Weights of a small mixture-of-experts language model, trained from scratch on English Wikipedia.
Size: 10 layers, width 384, vocabulary 22890, 129M parameters.
Below are experts of layer 4 (counted from 0) of a mixture-of-experts language model. Rows are named router (the router's row for the expert) and show model dimensions 336-383. Each number is 128 + 32 x the weight over its row's rms, rounded and kept within 0 to 255.
After each expert's rows: a language model's description of what the expert responds to. This comes from a sample of Wikipedia text that the model never trained on.

# expert 1
router [172 172 172 138 131 147 114 115  97 195 106 168 162 184 147 172 129 142 141 139 129  96 126 111 156  94 145 156 156  83 121 176 147 159 178 125  73 163 155 181 125 129  98 149 121 144 149 186]
Description: Given-name word pieces. Personal first names and the middle or final pieces of rare names and places, such as John, Michael, J-od-ie, Gar-th, Y-uk-on.

# expert 2
router [110 187 162 108 142 165 213  85 162 150 133 103 112 115 128 125 146 142 160 124 116 151  72 148  95 130 148 138 162 109 121 107 198 136 113 132 185 113 124  84 193 199 178 127 112 108 116 135]
Description: Determiners and possessives. Articles and possessive words opening a noun phrase, mostly after prepositions, such as the, a, his, their, its, 's.

# expert 27
router [ 86 163 156 145 156 122 162  64 124 188 129 140 191  60 130 180 183 125 125 138 131  92 134 122 111 160 125 127 178 105 153 121  86 162 141 151 167 117 125 175 117 127 122 144 129 153 104  81]
Description: Infobox field labels. by, colon and dash after infobox labels and list items, e.g. Edited by:, Full name:, with country codes such as ROU.

# expert 24
router [102 156 108  92 117 142 115 135 146 128 106  95 164  86 150 158 122 154 149 112 119 184 132 103 150 127 159 111 171 124 117 149 170 137 139  79 147  81 115 106 153 174 136 113 118 100 145  73]
Description: Words after articles. Adjectives, ordinals and the article itself in a or the phrases, such as first studio album, a new, small, youngest.

# expert 4
router [ 80 121 145  81 109 157  94 166 153 115 124 130 108 134 114 112  70 170 103 150 163 156  82 123 157 143  66 200  82 172  69  70 107  77  75  78 139 132 108 125 121  85 116 116 176 158 137 133]
Description: Table cell numbers. Numbers, spaces and pipe separators inside statistics tables such as sports records and hockey stats, e.g. 0 / 1, 44, 14.07%.

# expert 16
router [148 111 145 118 156  96 178 116 132  81 164 119 125 137  74  39  92 164  76 106 131 111  92  99 155 148 120 154 136  75 133 118 173 126 163 207 113 130  79  91 106 183 168  93 165  74 158 111]
Description: Clause-opening function words. Conjunctions, articles and commas that begin or join clauses in narrative prose, such as that, when, because, Since, the after In 2009.

# expert 18
router [125  67 165  99 115 160 118 178 142  96 128 138  79 109  96  79 178 158 150  38 128  66 115 153 112 129  88 102 109 114 127 118 129  83  49 105 121 149 111 151 104 108  89  90 145 181  73 171]
Description: Line and section breaks. Paragraph-ending periods, table row-end pipes, line breaks, and heading markers like == and ===.

# expert 17
router [128 112  71 116 151 133  92 153 118 147  94 173 133 124 122 129 198  68 156 114 161 125 139 112 103  76 163 130  81 169 123 121 114 138 148 149  73  94 163 105 146 131 129 124 108  55 128  61]
Description: Plural and abstract nouns. Plural noun endings and plural or abstract nouns in running prose, such as people, groups, members, rights, -ations, -ers.

# expert 5
router [117  83 169 144 105 129 131  92  97  59 107  81 141 143 168  81  81 142  99 104 119  52  97 136 120 140  65 112 127 154  81 110 102 116 136 143 135 112 106  96 137 153 156  56 136  81 160 132]
Description: Locative/temporal prepositions. Prepositions of place and time, chiefly in, plus during, into, at, within, through, as in "finished in third place".

# expert 28
router [121  98 109 132 176 156 101 132 118  33 118 149 148 171  98  88 147 102 130 142 109 135 151 103 123 110 103 106 190 187 158 158 171 120 128 158 144  92 146  84 104 175 109 119 125  59 116 127]
Description: Verb stems and phrasal verbs. Verbs and verb stems after to, was or be, often split mid-word, such as dis-rupt, summon-ed, able, decided, carried out.

# expert 19
router [113 116  62 106 181 134 126 110  74  51 122 158 180 117  85  89  83 125 109 139 101 122 164 152 116 190 173  94 179 137  92 133 161 160 121 172 175 108  95  55 116 140 111 140 116  69 144 170]
Description: Pronouns and auxiliaries. Pronouns and auxiliary or relative words right after a subject or comma, such as it, she, was, who, and known as.

# expert 21
router [134 156 139 152  83 116 158 119 117 189 112 101  78  88 126 155 154 104 139 140  74 118 152 112 147 136 131  81 139 167 109 173 103 194 122 133 156 100 147 219 103 147 106 176 104 181 123 123]
Description: Table cell separators. Pipes, parentheses, commas and colons between names, countries and numbers in sports and election tables, e.g. Tan Si Lie (SIN).

# expert 8
router [103 133 157 132 117 131 147 172 100 185 197 177 133 174 141 146 104 157 135  97 117 136 113 146 160 115  79 148 139 142 141  99 171 111 131 169 102  98 109 207  84 128 126 132  86 154 174 157]
Description: Connectors inside names. Conjunctions, commas, table pipes and word pieces inside proper names, company names and taxonomic author citations, such as and, or, &, |.

# expert 10
router [ 80 105  77 128 132 134  85 159 177 130 122  79 110 139 191 137 128  94  76 132 133  95 122 167 148 121 117 111 107 109 121  96  44 114  72 133 110 149 141 108 145  96 125 127 143 161 109 186]
Description: Infobox coordinates and separators. Separators in infobox and list data like coordinates, area and club-career lines, such as the slash in coordinates, sq mi (, Games (Goals).

# expert 29
router [142 157 136 185  97 122 119 114  93 181 118 113 110 148  90 146 117 136 114 187 110 133  97 101 165 138 101 154  78 137 112 161 156 126 195  82 169 111 138 159  88  95 174 155 121 184  82 120]
Description: Foreign name endings and scores. Final pieces of foreign surnames and names, and score digits after dashes, such as -ić, -stein, -mann, 4–1.

# expert 3
router [105 150  68  92 140  96 120 125 153 119 154  99 100 120 119  76 125 120  87  75 187 133 170 131 138 123 105 116 132 136 154 131 124 125 190 130 112 168 125  89 157  61 157 112 153 100 118  89]
Description: Years and dates. Year digit pieces and spaces or commas in dates, e.g. 200 in 2006, April 2017, plus year, day, century, ago.

# expert 26
router [ 98  88 144 154  86  85 101 144 142 132 120 126  86 191 160 158 104 120 138 106 170 144 103 112 138  64 141  80  86 115 143 128 123 139  73 150  88 170 114  99 176 156 126 144 148 149 111 142]
Description: Numeric table cells. Percent signs, table pipes, spaces and counts in census, election and statistics tables, such as %, votes, million, Turnout.

# expert 25
router [119 150  93 178 152  72 138 145  79 117 126  92 101  98 130 100 128 147 117 115  78 128 116 110 126  84 187 146 151 138 178 117 209 166 140 194 137 102 180 159 117 160 160  98 150 128 171 129]
Description: Coordinating conjunctions, commas. The and, or and commas joining items in lists and phrases, plus to in from-to pairs, as in furniture and department stores.

# expert 13
router [174 122 172  89  65 160 140 184 125 105 171 193 125 159 103 168 139 135 155 144 113  74 164 156 142 186 131  99 150 154 155 104 144 103  90 116 118 156  64 101  97 156  98 155  89 136  86 183]
Description: Political office succession. Row ends in tables of officeholders and cases, and Preceded/Succeeded by lines, plus was, served, elected in political biographies.

# expert 6
router [182  99 197 136 132 129 121 125 127 121  76  91 176 139 126 137 116 103  72 140 118 149 141 149 100 148 126 137 150  75 156 171  97 133 140  93 188  96 211 159  80  83 116 115 131 161 141 141]
Description: Geographic location. Location words in geography articles and infobox lines, such as south, near, coast, located, of, and list dashes before Country or Location.

# expert 14
router [219 116 185 116 126 152 157  95  78 151 115 134 166 185 121 120 108 126 107 167 125 188 142 140 104 138 164 172 145 133 148 167 123 114 140  97 137 124 143 173  78  73 125 137  69 163 167 191]
Description: Place names. Cities, regions and pieces of place names after in, of or a comma, such as London, Paris, Monterey, San Luis.

# expert 15
router [135 185  80 139 124 128 127 110  90 191 129 113 126 176  76 179 148 115 178 139 117 106 176 198 153 119 176 151  87 154 131 112 121 152 173  88 139 164 131 161 116 114 143 176  99 108 117 159]
Description: People and role nouns. Role and kinship nouns and surname endings, often after his or her, such as wife, father, footballer, coach, School.

# expert 12
router [147 142 131 110 212 173 108 184 182 112 154 122 113 121 178 109  99 120 138 109 148 120 121 105 115 196  78 116 145 114 112  72 132 122  92 120 132 200  76 115 146 151  82 131 112 104 115 150]
Description: Numbers and parentheses in tables. Spaces before numbers in table cells and lists, small numerals like six or eight, and opening parentheses such as (p. 19).

# expert 30
router [163 119 109 119  77 158 193 113 148 130 138 118 141  91 192 100 109 154 166 151 116 179 111 156 110 156 128  64  66 185 121  87  69 106 117  50  83 126 138 153  43 123 146 180 177 127 100 158]
Description: Sports competitions. Competition names and their parts in sports articles, such as Cup, League, Championships, Olympics, Division I, Serie A.

# expert 7
router [108  65 128 118  93  89  82 138 134 111 155 105 115 131 108 105  52 155 137 146 154 137  98 162 110  62 110 178 119 134 183 104 123  87 123 126 132 115 135  93 186  91 145 132 146 149 128 146]
Description: Numeric punctuation and units. Colons, periods and units inside numbers, times, scores and coordinates, such as 00:44, 4:2, 36 ft, the 77 in 41.877.

# expert 9
router [107 141 163 129  93 122 114  98 170 115 165 111 145  69 115 137 137  99 195 136  91 145 122 125 152 129 142 104  60 183  96 119 135 104 116  72 129 141 122 194 153  87 138 182  98 143 172 139]
Description: Title and name endings. Final words of proper names and titles of streets, schools, albums, films and festivals, such as Street, Creek, Theatre, Vol. 1.

# expert 31
router [ 94 141  71 148 113 173  74 169 132 197 126 110 138  86 123 149 202 130 126 129 126 104 117  92 122 134 134  87 170  88  99 160  86  90  80 208 102 100 119 165 137 130 144 106 134 149 100 132]
Description: Section headings and labels. Wikipedia section headings and infobox labels, such as See also, Career, Personal information, and taxonomy name endings like Squam-ata, Arane-ae.

# expert 23
router [ 99 155 103 125 161 141  79 139  98 118 101 144 152 166 106 209 152  91 158  71 116 146 206 169 129 100 130 117 127 139 130 152 134 151 217  49 119 121 144 185 210 141 146 141 116  88  43  65]
Description: Singular head nouns. Singular common nouns after the or a, often completed word endings, such as team, city, government, site, village.

# expert 11
router [169 104 135 152 145 107  65 125 119 115 129 109 162 119 119 195 126 136  72 134 132 129 122 113 101 162 141 119  97  80 134 170  83 144  89 178 138  70 137 148 115 139 141 177 119 161 129 150]
Description: Acronym and term starts. Capital-letter pieces opening acronyms in parentheses and the first pieces of scientific or technical terms, such as (ACC), (TCP), Psychop-ath-ology.

# expert 20
router [ 91 190  88 124 165 146 155 134 121 116 189 134 101 121 116 115 160 130 129 132 180 127 124 119 130 153 138 124 133 121 148 161 121 132  92 118 109 155  69  70 155  63 135  82  86 125 103  95]
Description: Dates and list bullets. Month names, day numbers, and line-start dashes or field labels in infobox lists, such as Born:, December 14, Headquarters.

# expert 0
router [142 104 127 111 175  77 211  88 110 126 122 136 157 118 126  62 168  95 158 119 141 106 105  44 130 114 110 152 122 144  82 117 173 163 138 199 137 110 125  16  97 154 135 138 155 115 137  24]
Description: Prepositions before determiners. Prepositions and quantifiers leading into a noun phrase, especially of after all, plus for, with, including, several, many.